Below are experts of layer 7 (counted from 0) of a mixture-of-experts language model. Rows are named router (the router's row for the expert), gate (a neuron's input weights, with its number), up (a neuron's input weights, with its number), down (a neuron's output weights, with its number) and show model dimensions 0-191. Each number is 128 + 32 x the weight over its row's rms, rounded and kept within 0 to 255. Numbers have three digits each.
After each expert's rows: a language model's description of what the expert responds to. This comes from a sample of Wikipedia text that the model never trained on.

# expert 14
router:195089163183108089166096113181173161150150198118169072082047046100116108153099078041121082132049135185115103119167159146132156080118141159148083085156155143112148124125128135152159093136146146140164114168114136200134142160154126120124154091106111169109126135077127160101127111125148143172105215131161134154139187165118132132130141112117140088139128123174144100111165105183110094154133135160146106142114118100109124176100138120131086091143100165170122048137147163158115133106088185106117133177139107138133089180088134095120101107143107163112168155129147154194121170136113191121
gate0:125115154159135095189198113211201158134132122139143167112097132153096188119146124106000085142099187132163053210094089110133126176142108163112095115122136064131107112145111154123107085117144109165140129118122127122127149174141181086117101167113144086131111134170085151084154082123112100155105130094133162093099135139156172118139181105128118104058100156126140121120160166162126153196084068109179108118154124103083159123119101082098153130174110149135111087144131162166089108166133122119118127147134134112098176165141134110179129151123080157173130135129165162119104185157137156146
up0:138111124162128071206106140167144156190113142148118183159098091153164183121083090133072070123109173158162043173159142113057155127100109157127108094125190049097161093175134142117144097122095093174066127139092084143049145201159165072129132119113124072089109123126104166102130098140099103082131089117146134100077143145103105124103191129094131116133046087121146128143142165142080124169068121092130141121107120167103146094189120110156134111103149136122138113111170163179148076166120131146122174129153134067147135139133156088125175143143135111164104140160148139142137095141129155138
down0:130183102141105166148108102057114163104076129103124155125116111125122183111109129131188170176142095094074152067138108153122117080191134153151151207139160054117126100152137113115134107140139137144161199149143113164141123122154124056156126040165162111101140173184171084144162158135091146120167157095129084135134148184063080129091138212133131152169161118184139104110148107117146139119144188161033127136127095135154094128124119120109092111082111185111158131129117121124131149054109157107111133144125123174098077127167072147125103119141159115144101133131099148129175191149144079137
gate1:115188171171144142187114106124132127098143140084182178093096124079114165119149112185089122129183077151113122157133049059125090146141101113144102103140132109159074127128112203088116083096192070133164081142125130091122118079125163096157158138096125129078118134031151095144092099120146135147153134215169091130173133108098106182142123153086071146093148143109134099140150073135109103127095215091161162104064164142147085122071125170125181101091110112114143169082138102166127093112126135094127118132148155137146148131144139076125107117107120115092080093128103134101154169113105159132
up1:090201112151103131115083120129154120137116114106119133041106131166095136126159077168084128087206117156151124076120096131132090147184130154132076100087119172152151171102110133077122158154116144129188144143170168173151120082125164139131123134085098168123097095084151143126160101075133087099175150152098084098139128083069137075172127133136117151125089126139075079113135139102092165117126149117184081079083167199153103093105117135095153089126135120122119104078173094126131121072126077049131094124128157194117096121188153101146102117141165133150128072097090152100088183167177126147
down1:111117117085118084146141144190188122178151116146194101147103149137118118094149105097143120145195102173105136140163119122090135174101151106119092131192100067126128147115119210088113140139115131128146139116168080168123098151108106072150138108132127137114160104160156096161074180209113112129153131132115127144093088120075155150033131114119153125118193144130117111154086177197130129155158085177114134106136129137123164133124102127115157150138124115118169184049155149164150069140136137186166155072155171183135142156109098179177111107141109107144123100135056152113093171102211154083
gate2:172096122126131119109130131085118103119174115100136169106174078142099132090153176171142133117144154102150106139145098077090227131104092146138078197181138149156066105133151115066128139120060137115206137065127085115107083151138139143117140154162149132069145108109156139159142158115189121103113087099096111117110189155154078121138199180081160124168106155157041132113136124158083101149148167157188074081156122135109149149114135136106119181129074132128105110120112200133154155087167110099102158093115125148118137112151153161142159169066128157105154068118095172146090124131155092106
up2:098144156138172179123098133131133137106088129148108137163137175129097137099105138189098142114141118156141098110085192114115097136128192148128116091047117128132145204155174123178099089135138144146115124142153154057154075117180142149092131090101077146142125129158159111113109141088103121117131176157176200065119146149108155115117089123127115120116111139120089116051125126119211189131141047093129208133061101161111161112209118083179193135168124100127112157092161086107105109108080102074173116171164100132114134089108189107132104121114087154127164127103139172124115152125104119139
down2:155106077166156144128133145112138148057114076111138146119115106111133142127095160177100126127146122097078070119123104163100076169107089097139133101108074129078155152229161182115116109108136092159143148117107150155132141124151106148157127143177120090121202131085149180070143128137187178155203165150105103117104174174139126119107152114145153109163125117118160086111174114130144128151152131047220124068112126119090137111099137167111157198132122117160000165106119134126124183108136100079160156170147116077163171144148146138130120116100119136098191128126121123154162089146140113104
Description: Final pieces of words and years right before a period or comma, such as States, 2002, gallery, However.

# expert 4
router:153122150163140083144177145152213113100101133137156090098110087135108149091141072133131150152000115068169096142143104144140057127127155129145121118133149139110136214108155105136087158122129153136127124156084133139069144115094157203114162123157116129155118140155144176140110095146162115160121159181147140190156132160161127165085160123110071077140135102102118122105186153165091159109108116164112112125086100180126099127125109151202174163124131147158093134159144128120120083117097128150158138181125159094204134139137152140135022095128106158176131170142133111134115178123100148184
gate0:148108176165128118100149189159087097188167147125085073124156153145144171165164160147194155151168179092128145155140161166124119115141103145198163092158134116153159136147111119096155140072145085130123164178092135089085133131125131150058155071099161147127129074132174093123175117136132161141127116112155136135116124151157089130071100166143108107116066148142176093149100092089146179103114138126134092106180109145184159147109120170119090164200137176088138090172188107135123098172179097134170132121091104137059115139149029150160125145130099088124152097154139137165161091088111090183
up0:196145105067153112134130094082109142110138122182109173134117087079159145092132081080144084122144123138133113133099125107138130142154208096146134184121133111138150133091174122127162096225155115151181110087158149159126131073083121129178128123124149162117160168108136128199120071128128134135125144103160106164164170075081103124121190100165127170154215139127100150159188147153140139164157167113089155186126069119065084111104150129157124110066108139166083100057171139134074109146132110137118125121176092148189171126122189099132136101086105156165149136076139134094093146137097133107
down0:152105072103147138141161177176151109083093138141154104206136130087146053133103161095110135144124159021126126112130095045095128097140106150109139140160158151151123112147115075165094109130146135131108087162128131092137109145191150135160125065177143100086127160128102096153156135157144111074123144147156132098179160071151097115128165069111102164106135104189184203128117156144141130145106112067165106061039095162153105103157164139192112147106107120121121147122124132175099174165161140098087129155144162095127105140174160083086155122119144099171166158125153102171121159137146109185
gate1:121131116140111118121117089103170117107144083201055073072052110158072112167174069126158151096215108130120141155108122128125106157111119128101186102143150123135131153118122095116099052115110129069057147077148190137106120167142119188090115096136033097148160117145136117167093154092105104126151111170125129112134086103082107154132102152168108108132128121070144096161087088144138071104088126098138118123109123161096191122181086096129097146166192138087120116092083068150137130143103152108107154145099157117137137119052081086149148170172157144159115138076126143142155127140153123166
up1:162153116124181144118120168174079125141090082175090136081186164169205133155132122058202148181174133112125120136147171107157088098201131183112069113092094111129129118090098129168129136115148154143116107139099172105178128111124149133114085110119129162131086131158190138121184097094079135143159139135131141122158123116135136121171154138069117104160076096120107154155116058159157132118099155136103084161125100159112114093139096081043064138111124134171107182140099109106150156148079098153172128097090151128107059090119032120133155187114116105068107144119090127124137134119174104106
down1:130118153147157129071124129153149131059121093122135145157164158096119119079170124126129157153137158119118106101128111122164171138146156161147144167105163164117152085116133131171089123189121141118128182101132103136142111209158153114119140148201154153115091115078073104128176149148127132156122152105157105143106086150094092099148134139187112167127106112130083159073128142122129174142143141126126160210121186110114166161126203109090112087171110155177142076075093082048135153171148162131106113132100149159166168113056098086102044122145133185131146187043188099156102141183110133126
gate2:157082166152129160122076135125148193161117085058170105087122093083194107084128131133134123172146135138144099186176125126194125078093125076180158178105056082121100128166124126151139131110138033108115074129145132112166157124152118130083098178132138124118109117121165132157115164095108143155091111114097126145110165198111139155115089073134131103177105191166166151144076136169095102096111148102163150078131098143142154091060106153142169113111110134134125092079167191190157147155118164132118125170091150070076128109139106144152110169085139145098085201132126152118119143117161106158
up2:166117199140128111117105116112112131167124081137148094057122121092102164059034135178052169099172132141145085155097135123145095096141188110157126094177178073159190171123158131119133122130176120151098119128111088101103134124101107136111092126084158085104080132143142179118082125134099143135135127081095103085141112131067100149123132093130143137139107106141148149121108200198087075099121147111118140067155111099079130094118178188141167145138129110159095119094125167169131122144047159187131135110162171153080141126156118156133086159131195176133103158143100169154148153129150130199
down2:120108141173081163135167074157122134104117098153087138159118096117090145140063127184094093133110173152165151097176114115052105131167147128173130084087148169071115142096148111091128109208123124110118136154166136137112102165092190118077119135141112175146201131165155127122105179125187105140130110178143070142150074060104095187125104091130137166128129112108096140165118156186126144121095115144139158134171149111108196136058138161108140135147124144175159183137046121090137108111160090097138157084068181173133119135115156197095116107112131112085198118136117125138136120174160095106
Description: Opening pieces of proper names, mostly surnames and place names split into fragments, such as Bur, Wal, Bar after Mc.

# expert 1
router:174061108160142122144126159143164132176125138142176089047057078089099127103103171083100087171060130126103096101124170128125112108094187160109071117129172141105165089179167116121110089137100174124150099190115160102152095159115138158136162135133118119108152164162184168108103081152150116079101150167090154168199212162142079172094130095110107101131153124157092106125163155126126124128158151130174101138076106123129106140101161137170110102188065135158086059135147171101149083096066124090115124153138160129155144125098118138148111093151089132128175142138205150156109136122105120160
gate0:129147191102169132137116146210136145144136130134150151135076137153153169112155129127154118115098138139137129075127147174150138132139160120130094174144174194144143163110122148085152156065057115173117147079163200160172111137152113175109137118170108076112124099104139137151118103132144118200071098151135111099116085136109094069119093126088206102140102124115116110109184117105104115135183082103188088108131071090075139172086151141144145088100153148141109095155113097073146071043081152103200110113103127123116105163075143135089171102125117143124155129206193127117143147114145150078
up0:118127082132092157113103130091081109074164114160133120134108163167148113118109129180145136083114103087114023169113111212151100176121153108135105117120088142166134138170119098217076138148158134142135142153053096042114197115122171135053159173066162169084153088134128174089163101169112166141183143110112130148131167131128135140121152160135158124134171147093162098088162169121134142123145170160129158094119189124162129087185066097127146139167176145144122137088104107128108172168099122137129114143138142129045143105129138146152120131185143135116128119072090118074163160136123110107
down0:175088122124135100071121109099118153108107115078130113151063066104128170084153094111150117153123168097140135120131162092165046162167146160174095156136142142134128176101121119141112137109105068138108127071127140187150161109147148121038164097097156087139159073168091166072104126123145085181103121140089193121169160187108152085120111135165151151103103083102126133130154106149159139166129129255095108101123132161131105139120137114069137146121112125099128136193117132106135076058112171090098143169145111125106072109145091131113095154149113090155113105122073105102135112100110104090
gate1:171123115154105209132124178136135108081176147124210113099097091169104138154101090150207095048106090082092124113093160136128114151134140118120150164074031154117151158115107161133098126145183040114153159165148185141084163166129126149131154104119106166119104123135169119117092113167151163106099172189129132178194121128087120152106141164112126182065125159124114062086125130121153102109158111099179108093104147078132139147119104092163120141104142147113161123155116166161115082107153116156156107112146082162109130124150182088204114130174109086158172177107127154086108137101123134127
up1:129125141110122127174081119050137099081165077092143138177181128092157110123077138159102075165106096102142120125107158080150158121118114160203108149153208147103119081071119142173143109141199125116044095113096136096194140102122112152204096142143106120115148127127097123179084146108147092116116167116146183143136113138108117109137111138088104171093166147071117119140091161107118163250180124138147197131152139089122075157117119128069094127132111127184108113089147154166176169086135108102092130116174146127118129095190119112161109082109119147106139123124154161151097150150162122109
down1:139117095125075112112213103122189138135155147100169110197131114130097121087136123116134130114138110148144105129133111171140144091133072167151085110158129109164155116086147148118155049128060142127065109146120094071091159150106106144131134120130114108159187134159139104133081129112129110114117195136107117200129095190148214166126145153122119123122127132131168064158091182092116187100106112190145140142158099139115127149082135149146095120214149141099129119083114147077109088115184140190109130096175117193141142116124099136124175161121174137098155160174028169138169120072137110128
gate2:120118048112135096145132133134170122149126117086103142165195108088077150130126083126115102110128139158105145106085121122153101123077150168158108155130136130071106065134082105121112111158137140121143075141116163078108137138079121136133143135174183111176174146076129195086109122146143148177120058146136114139141122116167104137123130209168145156139204120181149143147100141130129096088108159126194109060105143140162112080195153136138097126107119150160061177054101153098156187125109052106104075124176137125191142121188101101150094115151103088098147165133137118166085063140152098129
up2:145149118156145101132071108142158120152169131115168151140148161099111128111127060046154066137136182167085125116077156133120108141057125138098123146174128104065123116143127119120179170104143062153130066119140130098118122167089136115117108153161131116140113171172131172083072107132191139105129122158131094159166099100143085114100114180159164147121136078101162104159084165159159140119142167147168073094036106132165057139170119154111122127074086170201108136077136131105155139128092085125134110143114187129166127057112145093148124138149106117097188173112187101163122062164114111128
down2:141124140076127168085138137130092105129103194149133120135128142091096112109114151079169087130132088108090169082113119109148127106086138153105137107134102138129153067072090153063134094202094154153135081097166109086102136174123106125093101094118167110095149160119130094175133099147099165095114100094163119070099146062131158128116129108132188151152119089095146048147190145123095158056088172141149085174122153101140148119103087105164055145079188171138114180094096117135173077100160139143141124170149072083107127125116099183124182092166118167105100167133082159100125090067134131113
Description: Prepositions in running prose, especially in, of, for, on, during, after, often before dates or noun phrases: "in 1908", "presidency of".

# expert 7
router:164128117163162062157134119127164123131150164145167074110062057106118097090110174085137135138090157112146132075113145095063141093132167149129106114156164099110162233172143154141119081163135148134153099165130167079110097162121143183143163132112115131090165115081135158104112061139167162198097197102151154143177169176118109141108141094112096061171141127171126110124146139090128109172162158159198119149100100123123109197102130081145095147139068145153114103136078166135114131115083165076128121116129119093169104113079176095105107173154121124130174131122157175188136154137104103134
gate0:150121113158164167146132221141194131114117131093128150178117103064161173085156145084130180092125194114158133120116202075127162121117165179129117138165177164150089156159141089051093127096118128095095116040093132097155127169098117111135134148124140120156165164150134129156124110056135113078138150124130126143129153139152084138129081086138154150150129165137087101125120157146110187143187159172183117108132127139144113130131112086122139126112142160068076202088167121148152124124130174151063150179149131127152076116124085067120149189081177147127096133111139066185119092122150131150
up0:117127095179142131135163167135097098129109140141084175144136153058099173089130200102130171075101188091128177128148140105191104112129114100135077131129171105160119145115112116158109156161137076107098152120149116127160106154123163142171182125156116090204127057127145074143139144115181168104131133145129155119107133172087125153115048099110123192128137180140133082084164151117148097168122085163152165112140133058095115172073120149116156156070148136055129170084085137108063107122169142155118103131103205138180092164090108109173096068111118158101126146110176132147149137157098098121
down0:168161081170181187182123082117111111182126110106113088154056127166170128121109137121134089176183054113130114140145134136106148117170147123136118139112179079100109123140132119121086111137160057090123143096114182100079163176133071101170038155079104146166135139156118189120165066186123150133118131102085146113061121195110133165119144173130126078140096127109146156159112160077131151141114181103108092149091120149165124100185090054163113193115134159102120106108083141145138138142131103108151115130126138143069098161085087131150132105096142079132130139107199120063132143134151105130
gate1:117136139142160107178123128136178119083189138148240132163144130173110150097097136165122142112109161093033129139132091146147143043100156164158111091190116177142129111132068161179125104111141146134122175144134134104134171109176096168083137183114156128129141186124154154163159122110103077123079099132093124102111092148074118199084141124137159064187113170103133095156136064159128099100093111138166134163160196141123126124109122142130105148079142106098131155089112108107189130128110091109065108094093121105155097155106089171145142185088152132102156119147169129110064094106147158144
up1:124150138177150132153166112182163101122197137125191112049138129135108190109126112173165132113151117138087129201106120142130175115173169081174151097166156108153137184132141168099142121126141111147059150121183096097118123145124149111135144147093141136113096143153128168179113055149104111171113096138126059165113140155124144135114103151108177076148144127088119114106072133100196117123096155142123055120111155128134152090117146126117085145152148109158201124118053073165117141076115158085119106091068148100142069159137098092170106165162039111112143107176193098133099109083132119134
down1:115130219112169133211157119080145124154116112132126102123138155136083155066135172116166122112136100148155138027133169110105177103117049073151103083071064113130187160161092147125157124149151142126137106133083147105072092129181139158109124111069085171078130148188086137108138146151117096095126120135150151137111147155114110185179086159162150117107170130090163130127131099107182094163142101109119117081144098098137117101097120120124143090146137120087114078089137140152236152137132117143113132148141100092089152124152146113114232111104134155122131200116132160154159152096124153116
gate2:142111131203105202132118106144175111105123149216096100143124087054144163100159148159094120175132127112113117104137148143104122139146148127179061187100160121102162130075136118125118105159126134121148128146132157129102122147191128072147107100104097137101122148097100117105092080175114164190126149151131143139113114184114147119088113140145123131127128124102102092135082141131153110110079117127166073148185117118121184150171127081127151169140163095112168130070089130121110133166116142112180144122149136118154036115157125073142091171161160235163155097102225166154115149120094042107
up2:085128134110173148076106118147131160121137098132096102155165150126140172113175113121131162068149138123115181181075101065155102118138122062139195144163085136172107128155112101083116140071124134098149099134115140169196174102109124110141131127115125186173157130158093122185167156123148111079141088168144163112137092098154143079159118177130080101104167124136154193147141103123095173135167115121072117144103171154078133108121115113100154141200143131122135166104124101106159083123168158192156105119119047162131184172179073118143128097049113105129108183169118152180115086147144155195
down2:124130138123130137112158131119130133134143146138121095158199094207073096103123135143119129120108151182103153131112159094104151136169118082140096130160116132195138110158109048105105084081135084123168047152118136203139126128154149149042108142105149111141141148148148160116111139131134146089147131133097136179163102062141161102148114158126109114145120130122095110133139102084108111087128116147130167097098084138076201167141120131144128145177150160121179159172106122110128118145103114106149094111115095146106108106157135111118000159095161182122082127077131123118133106078092028122
Description: Past participles and verbs after was/were/is (located, built, replaced, worked), object pronouns like him and them, and word-final suffix pieces.

# expert 8
router:133096091166175102142114098162165146135145118148077109107103081135082130115113068076122145127092168147119101144173170099131125098150113131171156168102170114114162171117115111149131138130140140228117142150064131213099075101125091138129182101165119104120191141127144168043142113110109093157096127137170120240139151147123102095074208112123144119145115129137091072143126150190082146190124107178168161151155087086153118130120152105137110123180135098166125095119129087144131138099100134104146155120123145084121191164128081128128040122132108168116182125085111163133161131128093126149
gate0:107167111083154071113128142144074057140094118124135161142088142090140133140111104116140098135135040153158092169064088093132091110119096113134089132125120121069154161134146149080099132147142128121091103169069132062091134117139079132121188119117124065197159133080094188177162160086118152128162102167131115136136111173083127158123134077146097156154077173105144105069120194118084058140134100150143121141112124097137138052132110116104142116153080152160132096124073122105124210102097163119146191097178122158121112120094113074082107122113140118080121104182085152109083132162153136165
up0:143063152173090156163120116131179157114086127154102131153151160127142092092110134125114123151120198077119130121108149168141074139111104189116122203149177170104137156118131153123137147133088088160192121191126105131133056120104111114139092095136158130051088101142172139095109065131096069104112162073094126126130105154123102149161117220137140115115131116120175125182070098143117148100098158116166140143115135109119075106105097178097095118098183112140108132129109083131088114212187109090143143130139056095155162103092101107158084132160041152126149114116184143142157122089090089146
down0:140112118110078108140105143150149139163097133116134102125122104204076086121105097107052127114103136164166141138086149179123181107181088199109156152079094159093130130085123114118130136094133107139156111160106098129163097139118116202101188152101204108134109155172168107113123151101153171129137127137118137110090112153132093172159165100184092089095146084137179151144149122168109122163126113054112132067135079105121155156070160127105068073150115056088149138107103139131169114127097168057131094146158120083228097076089173116134166138152160130115084123087117146156190133137133129117
gate1:190103120124117130182184107107129179133151121109164165095140137114114076115063122101102124153114139186133078131145141088097140121120134162068111186135157136137151119103099113136090143068145165143060083096129095125102102157153161115123078112135149087116109161145153205110132141146137130124084140090090101145085043198166121120164110098148084137111106106154118180133151063158135157134169147124100135127145138100136071136144100091143182094146122136183183136201186117138078107216208111134122097114099111099096104193149132128060153146130149133140106104131128044123115177135115139149
up1:123129199139066128142162183131129142138158123112132149108118152135116044123155119073146081185138146157120112096125103100119091092134149176150136138108217157143144135114102098134092109140128144114163095151134105117108179097125159139143125140129171087140120117162192096101156124118121078139100132113105135103069044164138157099174033146128079113102110140096142123138128119102139157109204106130104136164108120153127081134095113090179181172125124152149176130133169120186134145118096099166115067158121090141109115132025097136079143123115143124104139128086109000084144138149152165114
down1:152096092161066151096201119129139226091110107150147138148111101082194142073102158103065197154137139101140129155179066139062060153132089161109153163127186130170112156152169150092166119147095141068164110114131086179157176114128137067120124137099134133152111115129166163075178142084105123140190136133135154103135110169154142129149156112138104153113135103098198150122113085100085105097171134141152103151131158161152144155110127115161158125137160155196133149129149091089104121182122120162114077148114125116153082165176118165150146133083138137076108118096152067084104135091102153074
gate2:071146123152130178128079197128157096176097132107049163158131109110164116071145081129084121207135136177123093152149115159132104163153141138106091045133124114137096130153145126119138128124116072124195209088120143088124130109156126123070152106158117115152134138103137147104146118130130132114098165130189141096157172101131206120089135097132086160138106204136160119113187154164075154123135160094123069154141106164072176182182120074120120192154181133123153129166147143186118154121019132146133136156093112096114143124123124139105115152122148115169138114095092152119148148160080157162
up2:113096099121108150138158120173186127066089154185160132182127116096136175105199141141059067154165126121104090130124126096075161069139159181131138126127136171109106142099112161120136139161135109091179163139071172176112175096095081112094148075166157142176135121147155088081184107076087167121152182095160191196087120143109161141134166091147124136121135146118157149131123149143121127137080138136093093140156117163173191140107118134165143158119138171133113105127164122091166156095063136099134127122185112108133111175064083075167151170152126149156181142097134166185121061111133140147
down2:084122097164167113121113088083161143166100183174121151117064153139112116127139123157113112134104087092168140127155110125157137152128111143184151110133194214101097071127100126122153200133079107201171102128146118055134209082159121179103140145142114108156158162153116074117154111133188101134150115151094128126101111098114121091144160129101073140127093141148141176114113168167125131113080181095132121126134152133068080056160184165113115114136112125109096129129119131180154076140061157169121126108128082097170105135116126099164115126112122136145151035173092165147193137126081118062
Description: First pieces of longer common words in expository prose, often after articles, such as dem, cl, trans, pre.

# expert 9
router:175125114180132087155118131186144121138132094111121120094055076113027101168109181109123125149093088141133134125104131147120131104110141144107089081175168126079133107157161105143077096138097137169170109140045161166119113139073115149113119116106155133050108118123135133115117076136170079129117162110173149164204152114142137104153142142099092054140118121125141106161160132145095136163168132200153098118075111104178053186078140124182127125133105174165134094143147162151176076123079101132181136156191166064190093134124135145118120162120123114160161090134126120136134123114112125191
gate0:123136077144131137107126061057105125065150178148052065150122085137231192173144138145114141097116106126157143173163194104108103139134146172111089114157133106140096102035144053152193106088116125179102152095111145060142074099097135103157105123119095147118164178139082159085109152102171126157071085129195125128123143144109127158103131114107082147141135109158153129108102168171168081152169081134155115146112131137130064095160175176104118098121150151126118188123076087147132129087114130155165119146143147102123086135146160109153159122069113139111114166122135149125083146138127135142
up0:161114125109135087073123111143151089125120164088138142102155160106116047116143118107160135126063124168149082130114126156146120119102098150168160147126100139153155096139108104121127118119133158072117140134125111199166164133143193139133159173156115121186135110136114106156156089162152100098176088126107177128070168112103169115129155149129125177094119175049147114129069127117052112131086133052137116133085131123119112156099201146131050149157119095084106101056189088136113088184115123115056175081127093079161134097070111113127094180137147129092160120116119093130195171182116154155
down0:139212126136107089077099111076142130182119106138132101074156114114110146163155139146077166122066147143111108154112154098127130170138144083205133111093117183111098179109131098155168103108101093138097163097160092183033179137134082108111118084118113138154137083147099140204094116108104125134107119166137170168078175163123194121110148116142063099135111138074179122150076132143142178160129103147178084095155133134144185163213122145152138161136126123108140160100120138143125116134097159106171126161099134123167085156159145084187063150120155165149148107125136166134165128150086185165
gate1:065168147097103124182163140107102055142162107125114118088095135122104074143130152119199103151146149158111161101051098124099123156155115112086084108162178121156174177061077086111090116165139203198195151104093123187127097115130117134119167134176161088111094083018129154168141132122132106125131175137162105141163139116139143117139095145072130131158193159105118189118101086133138138115161117139168095164073128172098110145088134148152131104146121142124100105145115158168088124148134157127122102141179094118166104126080069142099156132114076134167123139137100123104142106105093191185
up1:190144190099144111142137074107141069107173122085167157094121090083101037176123092117146165097152148147130159101125126186048126102163156123107092127124152116117100153110057072139112144174099134148152166150139144199112094096125097175120180148158099131097138108085201163120073158174107145090111110139114133130164115133145124137140094117118159131128141102111110164142090118105180090078199147131118081148130142099170063125096111125102139144166148105129101100125126120171094133071084098109161069112165117156135117199038099073133147139086092087162156149140131115168139107086128132123
down1:096154127143095207132157134151146129114178167150141151090179176135139168125120120145193084128081106144149132118128154114165198166164120151159149151090162165051127177077142105122099091105139128123111139165207082135156069096085133081147136076110090121168117167143081073181108149159103098100176113128116167131130134096142144112106095139144105123121163090110078146136107159109093081155087104155198098134168179080164103166150110090133143159097150125183144125101140105125088132143167153091153153110182154171126185180129087124079229122169140157096132094126112092132129121185136135117
gate2:129083098212103146115140173058128114168151103112167166086164125078173156098103127086132137134133143139076159116140173173102100123121112153117184115100105149156149094189190106135112142168140170121109127187089141107168128139150136161130129143073097146122123105120113176145146116146140117064190087154113135174151189117112084210104157121169118138086142051119133096139119132162146134147120094059099127122175153182113130178126110108137110115170084120125141067108170152112185088115184130094100096081091193128152192096094083099159113133153128076133127128154183115171088087129102129163
up2:159110154179154129138169141103134112093143143165166159146089113108162129122132142119133120144144152097054177149145175129183122145085089119071117138189133162104167121137145118131141122167097136122079185166148076130115146129141114065130152194138140100154110100103133165166116108121118155072151095140084125178164135153123089160093161111126190160092128128126026192117120166194084083172103094088103103136163102121085126144143181158078149163197063085147135076144135114149120110137139137087132117150184145152146077058096095130158135103069091136058119119143164137180126106096114117179
down2:113114135075127107112130144096140142215095150149165117141126109152080111082184116163124143158079152123146118145137134175105133087164120148061117162114146165093150063120077140104106060148115112156140153152110176060095116158114116099122203177128144113164131111174115130117114114124128117075086137126105150116117188105104112122178117131141168139131142102110095126183117135121164092127167113036156166173127079111141095099062100151100153091167106072099146107167095131147116157089133135136118141186177132179141080102134100130178245055143110151114138118098203145101084132124125156113
Description: Articles and determiners starting noun phrases (a, the, this, most, same, several, other), plus hyphens in compounds like one-time, one-off.

# expert 10
router:181087147132117152171067096177152129145133153128086066078068050112069088167108147057112120126096123148147077104141125131116134092098168167122087106187156128126151158121172120170111105115085170132170120156095149097037067116115154138148147130125123104090158121089126164103114121156149156154074190166108150142169182178151084105091185091083100090149118097159133102113136103145162116139120146140150127108091119099166124186123103157174109095155105127146116100145162138134101100125097155057160149179125126094107109185095150106153113142126117107115145174082204156178153131152077182137
gate0:207126149123085124123133077150088112119096163117129105139081104083089078159140055126125099087151100088087147045158130142096121131145162135134068130072108099085082114164180134141112129182136115119153163124114156135092128077117116152117113130110141085152054107115095098154158099137075169128141156183109143131135102129137095079136186133146099129113188163093236081086157092062180102084138164109050181168126147138156116160123136165142140146125127130136075170104131091099140124135169141161117134135076122118095106162038140122116116115127122113177108152111132101134174112121154125188
up0:156169127077086155137139096102122175115109087157151070105081099141110153130146053070105148056155128127099128095155133118069150123141147095054101124112075113112129136096162189097124129137180094088140123133101204124110137124171122099173142124084129113131120131096093120121128126124094177170073153204117129115151075163161100119132115076142101084189135163103138114087116101117158099115121194130074126139149152152137137138104144120156119180089123091142162186170109131129132116112114184092101145110147107103098089120013089168145116121112141080139207127167172149152108172172081162137
down0:107143121125087150160149162109154083146100180125071158142173171140064070108129179166148139116119118161173108142159139133136089094106152148140134094130097123090130174159131153097152133167168197100088132138064073123145158116115166080156103213170143110134151121144144107178161128124130106149121177128138150077128143106158095170114140137118097145075089096120121108130156101127096094119158178017155113103116117107161075102118163145142155116163171147110138085114153125160086128111106160141141095189193154128134139160179138169112255151120102165103146189129123120200139121141133121166
gate1:167120165111085127129162195126140108097151110081192172090102091142148081123136119078119101128152122124090093168120166114093100156111107194098145125061185092149101115117139131106130117083134183109097142073072137177114164105112122124097133153091175165151174167103099041136093128133103087127123157128099113113153123132106079051150145113150065139015149108150078087116177136126160118106149108132097119144122105154149133094226091150098089140170082165127128152158155131091094133101118073111095142109205123140150143117141124156173109144170104117141144128121169127107102110123126063174
up1:208139128149142146164106193078180144125120085138187158077117114136145044101107078113109116137142153143088125148118156117099129118084116165153124128113192128171084050107137117120171154104110183092115147062077124180104127127098096111122142166091126135161129161142124054195134135144112104150132137172124076166091108131104102036146156113164101139096162141119111108056168144164150118126120128155146131134125146167115148169168115160109059161115109176137116147109072147091123122093106027070116116096168099158102107109132118071157105137145099098148121098137123097118086115115083118191
down1:099144153138110167143111135139155142105162124117110137089101109171069131178122096070134114147089109128125151116124171145154132092111121198124131118100131160131079125127088098100174115129126060086123159083165086163127087128120138163165089132156149179137115139150159157136102151114138181105101104138092105154174056169159171156153149127134174103118131152117120148129114143101133064118089097084103126132213123076146167141219146109081089148168091154205050164113121095090114112149169096084158085156116136076105186115082123108081186103081079143131099113155156141105037122160101150144
gate2:137123178054145107123057178130167043154171176203112114085135126107119069100145159120185153130115152121144114145123093124182106060105127194165144151140172083126157125124154124079119099121150147093080114173114193119109070117172111135157119125156086083138090156121129160109110152149151186082147100168120142140089111114157151131106119098103152117135151101166109091108126171115092094166151132139199153088118129065110152127161138133155133150139133137095126126125135134115189125119113058111163150154161113148134128177145094177065136129155194067127153083073148148152187143201089150113
up2:067134097204088126143169099121130135157052106035178150154121138145133166132174125154126112117159136130135149134163164099146131129122114050087119179098089141146085088133101125125156090140161174132184108124178095160122134153111133173127136161065167166135106106155133073107134097146111113166149104149140111114180143099119078115157089149156115113122087121120182134164187117158162135078080087127133104197156097173189088093165149166112116198102121135142101116158139109129128078145088081166089111149127132141161103084090179162163091115107063163137137124164141096097098096097173064174
down2:165119094082144134161149125151118167071162142141168138154095139144084105122163096067104169136084125097122081103129137147158148136196123158173130104110150131135113147105133143128179123133121130117123129144121172070092124105126099151153087164181118149171104148134169128198122165096076185144128164125131066182119118160145147117112168135136141111130112143097143170153100160125074102163111126255154159111161120124106132110135154138071126092147147105144100073055104123122144142151163081140109106150144091157119091104130152183123121152083108167118143161156153117144089121098105113124
Description: Commas and conjunctions that join or extend clauses and lists in prose, such as commas, but, because, while, although.